Experts of a small language model.
Size: 20 layers, vocabulary 6707.
Experts: 16 experts in each of 10 layers, 192 GELU neurons an expert, 2 picks a token.
Training: a variant of Adam for the experts, 456M tokens, 6957 steps.
Below are experts of layer 17 (counted from 0) of a mixture-of-experts language model. Rows are named router (the router's row for the expert), up (a neuron's input weights, with its number) and show model dimensions 64-127. Each number is 128 + 32 x the weight over its row's rms, rounded and kept within 0 to 255. Numbers have three digits each.
Before each expert's rows: "mostly gets" lists some tokens that are sent to it at least half of the time. This comes from a sample of Wikipedia text that the model never trained on.

# expert 11
mostly gets: " President", " Mon", " Lake", " Grand", " Empire", " River"
router:162151127073177152114166132118138146119163143139115152176155119138147130144118166122133097090098174049110098144181214142151126177074125109153152139141165131101088089123142135194110107103124146
up0:147131097120100171115092095124086149126153090156135149134182127097122143172120121145125085150126135156154146150102179118041133106131152146109115157129141081098150224141114147158144142097130162
up1:108124141158123122091123046151093131167114133168087055158155134109178087113141156099154125133135109075117136138137107130110131107173103144158104163152225086133095166131133163127125154103088156
up2:213094128115149119177158102089149100173172131188166164146147162167088142176169091123111138173083160100109180080143202128058060142123139174168145088103185081115120141104129182183111135059135091
up3:140103128050138156101164116159136100123141138205137175134138132163131149103118154110163128136083105075115075114137153145154082120055133187155097114181200135147169141124138135137142135113122115
up4:148103173152181131107195102098120150127099080161126080130151158116166151135162180126113104124163136105195133140128216145150104097078103115107107127151133157058126116125157129148093069113141111
up5:119077118138157125151039120108094131059156095105158165108122136147166089179163124154073073142146165106143161161101142139134084113122087174094111156144107093139144136137171164104108145111164163
up6:168147174082134172133166168120148075133071172148146129119109130123170149120105111126134090145071112122129113157127135104182120146106179137103127121103145125117122117128151144124118108059124121
up7:184107127152182115133179094208103111156159117168153121114120126150119113113146131109154170112088139118122121125197161092114145141123156155162117140154139131163156139096174167159168088079093140
up8:124099125122210122130132148149119152123148126145133124083198154123148136123136113096145137175072133137132141093162167115163165193114153145102157070100206143133127198074166154107180168084102139
up9:106202124122160080142138118124078124104139058150165155159132093127107159178092224106089177227121129108147126119041159135166148167094190104095137115156085080149174170054173154127104138097080134
up10:140127135112115157117117121154140126138088137144195115058155138137112125092177130178136105086087101118114126158139156139137093164091101115105151107135177083149080173162138178154134091073154126
up11:146146121107145078191144106172156157144122133136177094115137141143146126129184088092203176133057144095120182118148055124099129142101084157114146143177147135142087169182106121160119120053151180
up12:156163115111110107114130131159141161133139110126177177140139130119183124156135152118170186109083141108113246125172128115080073135099180131159144096141114096073152164147097124114108145091165120
up13:147080131162150127106108132103092163090073179124143146137159145127151132146108173127190076119130147098131151109132150095067136100071144174092130174129134142118078084094092176147169175104151118
up14:150156097168166138089140103121140111135169147111110182078077113110156082073161158127148158109119137137088046150182125068073130098113128110160105141097177161109144070105118132130158134100117165
up15:169145161141173086147080102133180113100152054146150155140116115172114089125131138119137127094078158141107126091129178186152135120091129120133178181120164127041130184042218144165136174178102133
up16:164128135135148137088129132145105048108197135109089162104124161145148146110118109148141062172113124119200156154118096096083185119078176137144121187100163073121127146107131104087117155129084130
up17:142083109190135116101190063096145093106107098145117157080126071111104131118149173169190171143049131090137113140180126187127133135105160098152100139156182149103110200124132072094150169115112114
up18:097142161112108139098154080143092170114136128128207160138118124139151125105180081158124086170121136152118136151197114147104149126114125116142151132125146132131101094155151095114172113074150099
up19:099143143110158112169112096111098122117140150096108173144151139128138184083146124127096100110152138166173116125141161213153151178103127148129181128115149135123096179124147194120127173127158212
up20:125141140083165181147120076116084147114130135101163139159139115098096128149101137103125110126154161125145161157130073142104137160119189114148175091118119102155133168120175100131153167076106168
up21:178169111107174179103109100127155092106114151135162118131127108159097165112128127120095142117100141168105171122131181102144118162120189118089181136171214175152153178118176147120107168100165150
up22:130152122054175104088128129110095142077126120171120126125117178112151144150173104139155074096092130131152151130145191137153191190095147126122152125139227135117126099167155142159125113127108148
up23:124106132089097145084135117100153091156158155150176138113114105131143118128134110107170130136167158071119170117155162090149098168122136134118155196141159166164142174140192121102084099077145139
up24:148144100158190148151123078142136150124110087178108187116118121136136152101135156079175153036071114143140144182092120096074123135100130101171112148165148152101083084153106086125137145141135135
up25:122164130095135116108107088092128073134136114162147161105143066106158153143094140135084118097137162146144132169129243156095165088096137110137149116094158163143141180165169119129165154085109108
up26:153134136211154147143129086103103166135094091107083145115092121151107099155125111090158090129162111091117144119150092190133154093124225137188164143165119158109133187155139134132068084061160114
up27:174141152155106078104122148138121121056095197173171156159129151099153117115147113192161133110075161148112137095126197131138164121141182172099179131121164065102122176125159201151125122134090105
up28:138101128114147145127060127139142137108112118131124120113106136071115123137186137084143165110069132092115087108175190122134172147115129139148112134065184103173151148114173174145127073143122165
up29:157149166134190143126145114179141135138096091127099241110152116085134159133176167105145119145141145152138094095158141139157110158052141075097135121090127120108159169119174176154119151100130115
up30:172143097062163102157139138147117164098112137175114136106178102195116077111122150101132141129093141102164104086180098114120159168118155131083079124145168103165172177173148123151135143112104122
up31:108130168088102127128103125119125093090111040132122144186135151186189085142128118118150121147131145082131149114177172196146155101143160113080166140146109139095085127166088163147144093179124093

# expert 15
mostly gets: "The", "On", " The", " because", " the", " above"
router:149153131093113110178101103172122149099160159186093118143085055187159115145141147137099123109152105067144156115165140169069144170112139161111132125087152136059062161153118138081097182125092150
up0:186145101144133131144152093090092095174070115189146139157127096155149142132129111138123159058137160160171086190074127137114109110108126173188082123140137160076091106108112116128183110114093138
up1:126104114162143138175127112121143142106122127144173155108116115127172115105137074068174124160083129062132189161122132100093104147108103110130153093146173093137140123145163125107155088143092123
up2:159146127146140159191112158067145142078078090140127154111129138127140116159106102153177167156103131121139126091122093130154122147094121193135081167109118143137101126099124124187194147151124072
up3:124147129080164135202144165138137169072078121175122181108111130097139110154142113105094134130153148084119180089104158114151112095124150104111168124150112177124139108118141132170147127159157096
up4:135123103051112086146175088156066144075150143200119128075056088122123124117161148158140176144188134133159124133164151096192134164098116115142130116102183137112130154116105085143134155099093113
up5:145123133108154106155114081089131105091151036143164161165152129105114096100106145122146125140096149126161114116156151189116117152138124117131108137088134116106082125108146076119132124178113074
up6:127147116151130097115111124104089069143140064152110092087106104152135110148129118104106193110167143185072148135170141176117122115112195109126139115128189152134113190138208123062112104102120170
up7:162079101152124162138092105103095126176167137133131108099101184112154150178143148117155148099120146103125056121149132059147145151129117177157071135134086117122106145074169048116139128149105137
up8:160123145116139153162178102103146057099161182130156165172121131129142123173160166169163074114138170121113098105169164151056143140147103126062107085109067048076058108177166141154069140135132100
up9:184157132099166117133079119086099125111132136138144204209131161112128087131133164165139192112129095076195133106177127137130138167087116154102120100134119124096147108145155135172110126120145153
up10:162116144077147154141037113113141117067148128129127138152110104147159125149136161124103101147125133117153136075083127132124102122127148184109113150170145137132137154082226126181154164172105184
up11:083200153154171144192158139124144080128157064148115114048101092156150136147172141109115138133137148105143109175172138144092132123132161092123132085087144034083128079077108065109072080105073162
up12:147159111147115105127202120095152130126121135132160152110108113130172169162116130114101159128125132092159135166163119131118092200102184126136129148148157122171103086137162115083134106087079084
up13:103128153111110159108161129108118135121117113213115181079109078142113116086153143082126135087109132084116153185145120143067140092112132169164080097085180100119157129135167135104138157120074176
up14:209127140082145128172125141067138106110119139137139158153092153092113062158146076142140146146117133150130152136131151231163130109094128191151114069184156143067148150140133085185156156182121160
up15:102156133134110105156149133091136185115093050155133178145146072124146114117125182155172147112060159087123079160179120144100146155166162134156119140082124094112083090078129093105109180111094119
up16:107167155141105109148168078101153140143085097171101120086114087081132095149111123144166132058134125051164117157193162148115136188118137172122115101121168087086208167121141105125121163079078114
up17:106096102129131131144110123167104095090147102122148209137161150142142102159147156100118197125086136154153209115132123129116163115123182133166147135126161058175119064135146112131076135112121151
up18:148107139125150064108106116175133189156123088160103115124130113189108143102139150111164086164098120150170140097100149112121161143133158117073109093114122111110077095147103148085127141106086122
up19:131116182167145111128145129084141118125151099123122120143125090143137133094127124155136193077104130132186151095127127138155128123090209136074066139022116139082125160122118107124144123077104093
up20:124174142225114172154118157149158035092150118145110128093121175128118112126158123142187131185113126095172125061093095118099139110126171133144087179131093121098087131158136117143142168116136163
up21:120137114174077091084106115093119089101125129168140171111124105134101141131104096094132148101093153084137112080152204168099162168113104135081065169118126091124114127136113148155122143107128112
up22:086097144131149083220131109179129157124092160108130158095119150134130130149116119117190179122098108097164158148112141167119116145108137129116147167086121124066080099117120075100058184146136108
up23:166119131125084119145105086154163127180101133103126126064084118123104146169127146126167144155129109139201095175157183123122140136125178132128071179120183137154020133207124095079122156092084120
up24:145131179096120129192141063128114109096164188163136151164070131131078096062130136097094112086107132132102169085158154108130067119155155142175122099099193142173170127159135074105142108134083104
up25:158113134145137098135118167157109071035122128083097150140141124158143136174154147117149123159092137151125087086160176144139169135133126112121143140127100098168130125153212169159167169155121144
up26:139129162165141086110106085091151169104158096123155137171141115072122119115155165075135158117157165123147125096153181221127120094130100131143132155135147115136134173058134111181154133108226088
up27:121110080090141121167083120107092082134167097088146158129173088198146108200121174083120117115116139117134166094171119114130129180144176119136096126122097157102166145150131156110129104103130197
up28:145178139118100146140109081156136122128122111134151164034130129176154097116123105120113111108090151121118124113149100136049078114113165113139078126172112146134089103103117121091109158111150119
up29:123147083106105095145139086141110131136092140097127122102102132074131129161151085122131151148116157123094169089169108117079106154115134102133150121068179117128132106165088149154173098099145109
up30:089141167125133117178129137049076110136159163123155147133142088187119162110113147123113189089097127136146126082133157166046130172061152152100135121129166163101126110141132152209097035063071119
up31:127145100038145127162092067116087135112139114139123171202137086144190132140144104109170131109100140106156171086194130137082143186096134142152097074041156123140109100176132174148144176119124146

# expert 2
mostly gets: " politician", " may", " students", " characters", " footballer", " wife"
router:107172152100174151164112075177138152153177097146113112148094089135201089112162150121147124064126189086092131082123160105076107112113148142198122075129159048094105115150100152155071154073145159
up0:149131116112120138071129116130167038084140117135198155150124128101117114049130144154157083079164124109178163137103181180041129092134159138066108127122177098132121126137109175125148148095170134
up1:097184076132131143162109122137112101131123133123109153096108068110202182135169118039151095093064163062105096162102113109115142105140189070137134140130134070103114136080181181106085109086154131
up2:139144068160110144111153119127104125106173139149114104126164094135100184105173170093129177090121119096116109116122151184124138160140095111093120089200180126129125195165112130109087167103115126
up3:187123176185154170124113103095114106119135146129093155120106116196097130128166152083128150100103131127128115142102181125147153132124156116155034147184147106064065145165121110121105164117163124
up4:152103129107170060138133148120131160112077106153176120123069131121136101112108122143145131119102094104079146065099142058093168175108135109189102103041137187104122134121115177125072147098179114
up5:164128221212165142110151113135074076128211072135158088109106167117152091142133053158098174135124124142154101094121160151140165138084150158180121110169117091175148126120119109139139135088181120
up6:147100152096152119155133122158165169117122104128121127174101128130100071163134097058146148100152151095090175080109141132133120137142173137100090159097201069200123086145151079158104124124108119
up7:106086150099195180171133069120136114132126099116135183082119089169118100122184129099137161128023146099174101077148128141124139121091125159178078128092135107110145091085112108127169222205160092
up8:085120119053175092147142131139108139066128091098000088175096106126091062160131161151112152135141175108122168126141136077200100140080201125153131117070146099155120132111134126087105117118105127
up9:148161111092104135175183091128083160140144117118114168120135119122169091121108083142107117133097118138100132112159176135103134098136180189149126130093143092122129149135144127145090153128102105
up10:146098130098105112141100072133126170099192142132129118090104135153158090181116155112099130153133174111117133126090123077068137174107174138179107053089141148189121180115152091139130132167068199
up11:144182123090125157100093113098094074127141089186117117118120135124221117060160173086155147129117145064135112160110149142114192133149163116110122139110111052136122117096124215138133101067138143
up12:154087195177106189113104080115151130108141125107176172078088140201137121146112147103188111132115139083208170133112108092143158156132136197129072155124101091118120098158170165126120164085154143
up13:139152164146180118122103067128123071159152088137102078126108100155161073115126141091107141126120118078135138093077145198144138110110152159091094142150176063122160132118099144118128138105104169
up14:142100074143160146142131169156130176087123129102113157094117120113093157126133117154139173114086129093112131099201129147055154159122141140141171088133141086191139167154185161116132136075092193
up15:103123184075128083168157095128096158120159158115090110116083057110157139153135096096151070120131146069157115117126142155091139121088125139154144084123123114089114130087104149133157145107087139
up16:092119134079115160145145101105110098068156136192099162107077106153124151165189150093182099126088148082114158087171118144111113110157101151106106140144124127165149112112151099146150156099119113
up17:141139167158146128105102132120076123144137109114094142143102114112137120167155163206110120139130126095102165124104149123094107135101167172080074129039104132142103143144106179160096160128132201
up18:127112157189143180109169105185097087120145089118154168148162083126205147087120142118159125058144130058131145157186138140110108077097152119152172162134132125129172102133133125132141146104178139
up19:145117153118083080106128184140141133105105157101126161121097116118125186098160103171106152132176134141131156156087108196166122113123101127130116095096095076160118128137059209119113170091125125
up20:118093122128149102169102101093087129064120123115108113143075105148125014132209169094093135106144164160133118125144130112132132126101185114158122118142118096123098119099132122179161169104112154
up21:118137089090119158100168108122147018128113094096089188109132071136158101106160152126123115093133138147127079055166170157119156172112165147120102097140148110139133170154176136093110181084150152
up22:090114161174125091121128094140113168106206186150100160121104089139160152139129133054102197097137158095098106137093149175109160121136165136124136120156161126106107109103128082146055168144124099
up23:155159097160129119118110074156115149111203097131167153110153118164162128149118161146136183170139119122106180106118122209115051154111160156105124117112161176151046172122090091113111159151130148
up24:128132180140149162160098022127165108110153096151090121167115081108152070201145192145099128134099154043146161123105138088098123119140150127166149089148167186082140138174109129132129139060069102
up25:072138026165137163126097103157124161101148135128114108155079084080062112113115097147137153131142158163096141130133113130092119135040146127191078085091111082103086122115087127154134110146106124
up26:102213181120188106098152073066098191096143130147105110123067155123201126156164140125102110143143130105087146148132131133174126096075162084160152143082193139102119151095105226085122162141121118
up27:109113099086104137109126183096164126112086068126160130083123080122158115150190187189148152113141176106125112094150089102121178163153157092069073189131152072100148139077070105127102173076123152
up28:167191118159187134124130083129115096095134102099137167091149086167144132128156164121128184118129128106119139080171090187088088144122164111159118110121168127085090122174107093129127083155150141
up29:178162110185141180067109098163139081121148147174187195152114139135180115068174129132119130143178153113148161104103180065150118110109163161081133132094123131095134137083141151138098149091128116
up30:125174136147166106165109120133172184133072114118102142113126128100182131191105142094162061119084125126099156083178137136113104127113175169162078142064121127154089097122154176142059150040143145
up31:098099143112154147166138100156105083132166063120121096115084114144202132129148176101153093109156136064131175137107171134103160091106161142187160089101121113128117112169139142100127163131155191

# expert 5
mostly gets: " ·", "\",", "MA", ",\"", " Jr", "NA"
router:142121154165135081100112116153091098132158130152142168133119145167158165140151120123151105173088133121136127106168126156072146202096130174158093115095182133120121120092077131097106187101156178
up0:132102088118098137139155131155128090039112131152174157106137147182173109187126176129139168102073139135097127164103137163107167187133168136087121156102177141129169168099105166146157123121132141
up1:128132121164125158165114088137133170066113102141127131104125141182166109163100121087121091130128151144114128175144134139125180160067164163118148154134165146121103099135182042076088120133088113
up2:196197116120168092131112093167156084065131144148121099101052095140152165125139067115158142168099146087139148179158138140156101148137145189158105165138142132129128118101162122141158231126100111
up3:132160117128137100086147146182157119124098147194126126128122101112151157184134130162105194132124131125196156105125105141076140102132164150130107178118141132085132104126110134197127076041134130
up4:087121130111150128145088111137165129137106143158166115178162129143179106149152123116115123197142136109142151150120135173094107162049136120104081127109136108145166126160171115149186134132149166
up5:140140057143128141141088098121135128106084063144171140144126075171105143132135109143109144103128134124090106141160168087091121121119136134172070172144111077117160167066189155185092200127126130
up6:157129164187135057105134102101089092101095124143143102120158109134138139107157179132169125086113140118148114131143092151123145174113142165113156177125177097093135105096155137157113149109145105
up7:177154137194151163101143124228157118124026115133186128105087189153140081090153185126186169112131126123149161113205092177159164150125117163115151114173183131154111160134146055140117148133143098
up8:098148141065190108117116116127133194080169108148072086137135039117160112153160131147095092121126179107184188081098149098161124135086177124136110075124104087111167154122100150151086105104104152
up9:135134085147159083131175128146085138131081166175118123122101185176141092128139105140124113158087124101105133128100131100149095171118206118129126122108081145113206072088085082192082106072198187
up10:145105134180136074149093134184110099087117118107160139102143166131178143148151106068135135174104126099072151127146139181138099121101123119142121099114124101088081117109199060175107124135134174
up11:181133123150163130174045134125147149077144157190165167086121118152185080129190122170134087152138149101119122144113151177139100139089057231160090128114091138176106130121183150150102122184158186
up12:076098165129143117209147137139058117123181166082142084101085121160152115191132107112105118141096152107105171130203095155132097112147153147115142112075110104082143167130125148137097140081127130
up13:122114117158180058100086135111081088120161186162124123071110152125157128186164171150094124179166146092094145137142149101106115166146137158097124129117106043113102130198162099047146108108123187
up14:147156143153136136160162097163118159123130119081126099111130135124159161108156092145150155173132133068131130083153152136114091155057147163188104132137160121079127109112146147198145138098167110
up15:152115157128158110141106130138135113141155053177151080088113132202121162094166161154110133147130111134122148141138133110138113132124175155148132161103197125144126097114119169131152168165180135
up16:132141127071142159123167105173102140122101148136109165149077121187170144064181125114137092076118164064168120128107087167124159142131142105115108150122119114096166139120206100099076045117158083
up17:141132089128170151128117101133092118112093115186136129115157112174094100060147168124107097102161134045127129102138205121111096142143133178155192105102144145066131124155116160092222179136156081
up18:135133162110162140141137107074099126143161127132151133132113132113104149123139157191157205115115141160103136086182186119094168147117170145144114092100205190114062103123147127073156062175104060
up19:073134116107164081086107095118093134093181132136135113172104116148182103139130174154096064082100142103119153098088137203142116110070172140165129088113137080117138179128164147123069127131115152
up20:096167131149149167125139129127139178044122092142179103128094173183156139120154176131122225106092135188163141139112143110134114144088145109129124131135156124099041175101141126101117164113073127
up21:109127107100107189073108093136128080112112119151115106069111156128156108116124151170133206098105132085173097118094205110066128195070189138153093129116106107068127102103156129196138150130061135
up22:138130111160197063184108121185114138111083097108119132168142165127141131133162056125109160128120153150145183106100217115141114143112128127155121141117149125045148085146152130100113175129129139
up23:165134186120202142121097151153167088120141152126164156048082116122132060111155109150129068164169146080197141146145170175133144101144108176130119151093113074142156125092170139107181153132169191
up24:125095137166153145131115081177138104123118126158153164121127174162143142114151085132121141160109180130185162058093148136156103132111148166099136145129104138076172146146187097146137172151157111
up25:118131188096116015122150085146059107141140138032108122128104110155188159106173176121144060187089111134179093071126119144190099076090103134083134131121122116172172115072126110104038182114169145
up26:156169148151138138138087072127140132104073118128143165121095175168190093106173140138152103159099108069129133189205165170146096140133120162167157125115081124071098104114151182150112164114141165
up27:114124111165135096126115119097144091085123115107165093051141125177156126138127163131131181122068106166153135160161132177141076156123174120117127120113130157061103121105163169141170141167114095
up28:138097081133130111122120127084134110062079151149149137115112151141121097081128106148140104093127154089102124123145158174067184138161150143123115090148197131116146084149166106193186103090130113
up29:121153157148118110184107113133140131115148141143173143128146109114150117163171159096153071138164133099126140060195120128122118175105150157060121096155139105074150112124148128142089107105177133
up30:170115109140112126165099104126161148104168077154174144081114142141120133148153156124166129118111109078111069109175088168124121084134156143174099160110147083118131139121115181108062147123186104
up31:122125143123151145133049129182135148039138104130154124100127140153140118143198163134138195133107149118192110164174162181121142162062095156103129160141076164113166199108137139087110061181107185

# expert 8
mostly gets: " President", " led", " You", " Los", " due", " Secretary"
router:112121109139147139148119065170075135137184087129100150110094128193140098130121086108122077108135182138179148145110121151125076111086091113206118098114107099090101093132106175065086145107122181
up0:113171126188144150158150160075082080092178094184095124112038119150165159196157111140083112150105139140151109135133134162057120099069128174210160138157186107165122103119108114053124186119102113
up1:135135170106154105117070112132124127137071142133159142164076151160171084132111122108129100148190157149174113132154179216114114164152135170131127144134096105136121144098130102157156150098094141
up2:134119125114136122163157097085136094142184099157145199095134179150109072097113159169053102119154150122142150150135140133150107184100147136133095121088170140134101105139139170133107132088107116
up3:102094112167164189124102075145131142094133157096066092134127150143166050107113097204135118032120129089127147128171088140131140129089153189152088080125097103130145155069141152112122108104141143
up4:116080130137181095138048154122125133177159127087177107105160155171153098146106113103145081094097185045127096074156133127081085129116112123149099168078088082159160176161100116100122140125130156
up5:145106187132173088163104098117133205141163143127079167155125124166166103109137115140081007131101150095159139119125106156129130186054129152065136069132131119125180180104131187131132151138123178
up6:110131101099156087173128112071059175105124133135148148067155098173131115084166069122095070142117156178141171181110046091098089143107136112174156101128085153137165154227170156144124190091175118
up7:129075119075107152125130081078103163112085107077115155079200158166147072140099116124125078136141152116138112113115099096189122141123179121135092119118092106126159130099165122114195166126151142
up8:077122157166200131128139084121119150120153094141150100146103189121148162116206112109081068149157154125211136070166142092112106178071110157134184128077130180118150105107134116081164107112107198
up9:152108177155088082141153120164155120160134125145152145121131143126166145118123229145173164131081120161091078173069145112120063096122164070204162090165138120155083138112132164121160166138084148
up10:137127127133169116123176104059064062095170149094142139100202105185135108111181127085099157176123142180177131145075098126019101188082117123075131125065141091139170119159123182128086097150162111
up11:084177112207159091160176095130155150122116103151122104113108094141107151120154050133131092126101204128139199141116137201089078137134115141121106120138169093131087145118154120096035126114099148
up12:097174147157143122127132109157136110134134106113205139102193122138183136089128122112128167131104160079212117119147162075082151047139138133147198176133131038145156134148173173116167231113141114
up13:111159142057194098144127115144114148167114136111043154071101104138149166087120149144121075124131168111202102157161110126097186186085149125138106132142119109109161160105128123075112119127083110
up14:108074094169122097134150109128136068142170099150144197096124201177184094173164117133101113138134150145103153107108114103066090189042145209090072131142141127117111143140201146178125150093177131
up15:185141123145164105134122127120067162119158146128094152140132182204153134121205149134132059145094157140176153121111150127113131094108124134147122110099081076097085170105128159083098117114109168
up16:136150168141148090160145099162089095161130137183129145136116084169235045107135162132130121100113148077174127149141134154079110115092189161168188051087130078096062154114127096082078117117112139
up17:136164097158122158139131098139169106065159129094102167149056108101171132122169130110087141087145175114095131130152158122174126101110097141175132071117111164087202124172151144156068142119126177
up18:164150076124121155104077121148106173092184082145115161157118144142217109096130113107154080100106157162215165140142091174099115137143137154069110165153116091113159121104121163137135155175105138
up19:116139121188146103149187128186139097096176119184181184091087076165094107113159122133153080107145156165147121137142097161074105107159091126152121124155141120146072146146143169136079159132097172
up20:084134143193180111099135151159084069106113079140144137090088147080171099182133058119142164125121147088143103111156141169052182118110128115103140156138180109154078120117105196068078096111042201
up21:115141131118116116203091104154125153125188094118157153108083138085129137079166102126136070166127151143162117150107182137109137125175170080131120152107154129136105130102125148078138173136161176
up22:135156152158161119095109125147145101081109094128181141081136127123123156137117103126142175132126140134101127114104099158139101135084141138155124117160132069169099086106099125162104091131163161
up23:113190155117131114130167132102096091149191116149149127162121146118153082124131120119096087177110153131177118177135116105059062136095136089118122149076137089114136155146104192195094185080115131
up24:127138122133146077120006094147130095141113119131089121171099069130134163078160117110070150123120151139216185139084127161149086097131149144085098087107146132105151206109198129144161096108143121
up25:095136119129177085184086125101161158056098085089124096071167048187167081075114109157137065175129182141134161152154115102126111154169168164117138104110146149104141150179132126116138091163139149
up26:116132116158110131075171102140140053130151089130156120119127146088129078146141088181131092194104152171190087120106084127132089081094168150112069147096117178144142112077098130139164148141132157
up27:110111129074181074117172102137055127103134046141179108163110187166171121139121147127170170142078151107119120145099115131102100099066170128144121138147168089166183191080071134100097126183127112
up28:107112141156104098128232121119074150099167079134160147102128128175169084113125073133111091143138151180117155131081121196144139139078140127138141055146107093114111172158176107095102122123085211
up29:140079147180096168219121069140147160157098121161094132168132100047173095154112132071083151110146160076168177152193102148144137120130089127167096103114077098129121162109145124081093136136131133
up30:093150144167108165169108095120094140129149146108158144167085119142142070142164121119104123178122172098143182138185118117195137098137155125150119134106107166090147130071161138113126153092094171
up31:117097134105143107216196110189118136161107089120138112121177107088122127147181082194091102120049186127173177138110115140108080143104136189146152176142168132150118114104124097110209077118151145

# expert 10
mostly gets: " initi", " Bridge", "He", "🔨", " He", " viol"
router:135163126086075111164136108164129126131140150149165099145080056161146128141100115081158124099141144140116142166150148133129120133168140186132130102081108130107119090162095182078129143125056155
up0:158125106106135147184172073052141116098128074061137099168125183145150185172140142089082086103117170129113193130109159084173117097120107118143116109088143164104083124196151183184140157133109076
up1:098094050150108071146166093155153108121144105191162118154143171162104118083118194143189105062126125146143113102095128086089196175088116195135129148168164144139093144070162177090092108115144138
up2:132171140142147129202147103129130129124125108096148144065051099157172146114162117119172128067087167083193193173136106139184154102100138186132092099138129136121123080182116119140153063131142105
up3:101162079132155154154107153110089131129126096145097167165131147178110069121177125145109124175148193173157192131155136085164128147100107193146090111129127127143178160148119132129103068134143139
up4:137114132096117124098133113082136147141108126176154148148158157089125108095109119092100160143125150160134181127158152128092155138124102230103127176069088145105178158128165129083112080156124127
up5:142146118098136121199100085064122132137133102100133134142122089195105080121171118108115088128045173108120118153119166104141050152145101183116154127145155147133139132215192160153120067146167093
up6:119116179109123158135138118191128102198093134175135128170139149113080134127141116121117149110109163098152119114113148144155113157116134158094142140157121145105144106221088084172137183140114126
up7:145175097109154177145142125173138174144152226105107142134146144163129117090170078096129123112133151084087116088123153135110057090141145186161131139122143161121131100154132126091156086102124060
up8:169159172111135103119105078116114132170135116158196150127100170193123140120115079167174081097120122148212127154112088161093142087137102159123140163096123110153081159116165184127133179110162100
up9:107147152143120073134149106141165152157093119104131146060134107130124112131080104085172136128120181155156158136061111123063088123137114150105178123086141097136097119104092083168147108156151165
up10:121171139164167129177129135160128127098122093167110089158143101113103137120157072161118129138072145102138147029190100137148123160118101156120088170140179130101175076139106109098116183191130120
up11:129147068127134145078077132154165122122111225183082090070077084102153104125133146062124054118128155162134111125129156121143158141120127218176038092173174125145145150149111125088152162124141145
up12:140087168127141073137140110130123136096138145133141099148161120145124048106126143139126112135121172177096102145126132110126094126130107193127139200094157136136101120102138169107184115115090133
up13:118132108101121123146127116096081108123175126159144148209131093129116102158117176138171087052067126159159161128130127172089139115102103165187129164082057123148071164177118156091151123116139152
up14:118206135134119127108163095126141118118140126141144158165140097187113161148167110127100095145137193145189128113122079114095047113115124155132144128131077085102099122125121222069119162131113155
up15:106140176146168135122100126128096136080128190091111181070190147122090146114138103075147163113086174145132123133190116158050162106132126173123128098085148107133113127099159096108075177111098141
up16:108126154132092165163112144241094110143098151143105126087148141109140132185126084135171112154146159140074164192169170151088151108150128173108097177097129133080170107127086148128076114093157141
up17:159120092143097151160190124171126084107125143153157133157158147132118083123144136120144078106107202159158134142161120156109095114138126163129114140159122066121081117122112137085144206157071143
up18:088136103160115130130138151142107163100135150166113048008104132127143126140125121121127152103098145147113135152124173196102139138116207176157168145172113170137122110135093165126168176119074137
up19:093171181144148093144119121101109111163160122108150168060100161186141074134116089236139144150086150090152129123117123112146104187106109201176105104098108091115102129073117154123157089102171095
up20:147169153118127108098092135150162118152143126123151073149064137112087106105180147076200147120149168082178148154160110078134117143131111157116134107178155110132152114156148136131133123109127129
up21:140134115142163166114168120154099110125120097208164134086151100092096109085121098100114153168077121122186141129109156198089147123133134129107094214072127065164142072159060124123080136124155143
up22:105216085173127130123161091122106147130123114213136142071123088211120131169115159093152158081103171175165140108177135105161130137110165188137154130132175130151144131106107208078094176165077115
up23:121185144119166115174185096096128067106130120074206128138129121161136112113170119133074132202122171167145167154164129121111122093115206141079134091133080073078157123066139145173148142137100158
up24:093172139106144132165172159128076081143102139196112159165135140140117123138146134244103157053111173117166090135125083116147122145084147155133135140141141119138110130165118109177147110104101154
up25:103101125122135095123125101131094068094170150132133083121125124122183102178160101156219097081122165081132182101174138194087136067129127126131109126082134065108179161131122163141101118110156151
up26:123117117075154154101078136169085158201161091120148129139113135136144105103093131078185102147132138126120181136155134157107105137141131125088133102091111107141099097142154179111062136092077094
up27:099151137150139117180164072104099106112135148131115145070107075128180090149121173125111104074112150159143121201133143098046120138117130141125118111159127128085088139096111100116150166097051170
up28:172082164120120112122178097184118105155109139157122073092154096161158151185141122089106151068114156135186184159069115138099126098107193138127090161151176078096104167184088126134071146096167127
up29:148151166136137108148113095134102088130133117132148144147140059149069132081099103144150168125092146140129176158128118183146156102135139142124135165137147111166177114105131102099157143155202122
up30:104108099129172099137088117088112098086117126140125126145153084142150120114128135172171183158077145186160125145128100050161074164148137164110098088087143139135061118114139109150146129105132225
up31:211136122108138157113113072158093130163125174152163205177091091106131113155158151105137129151156185140158181064052177149095136115128095165100061190074134113142139115196097107110151131138110093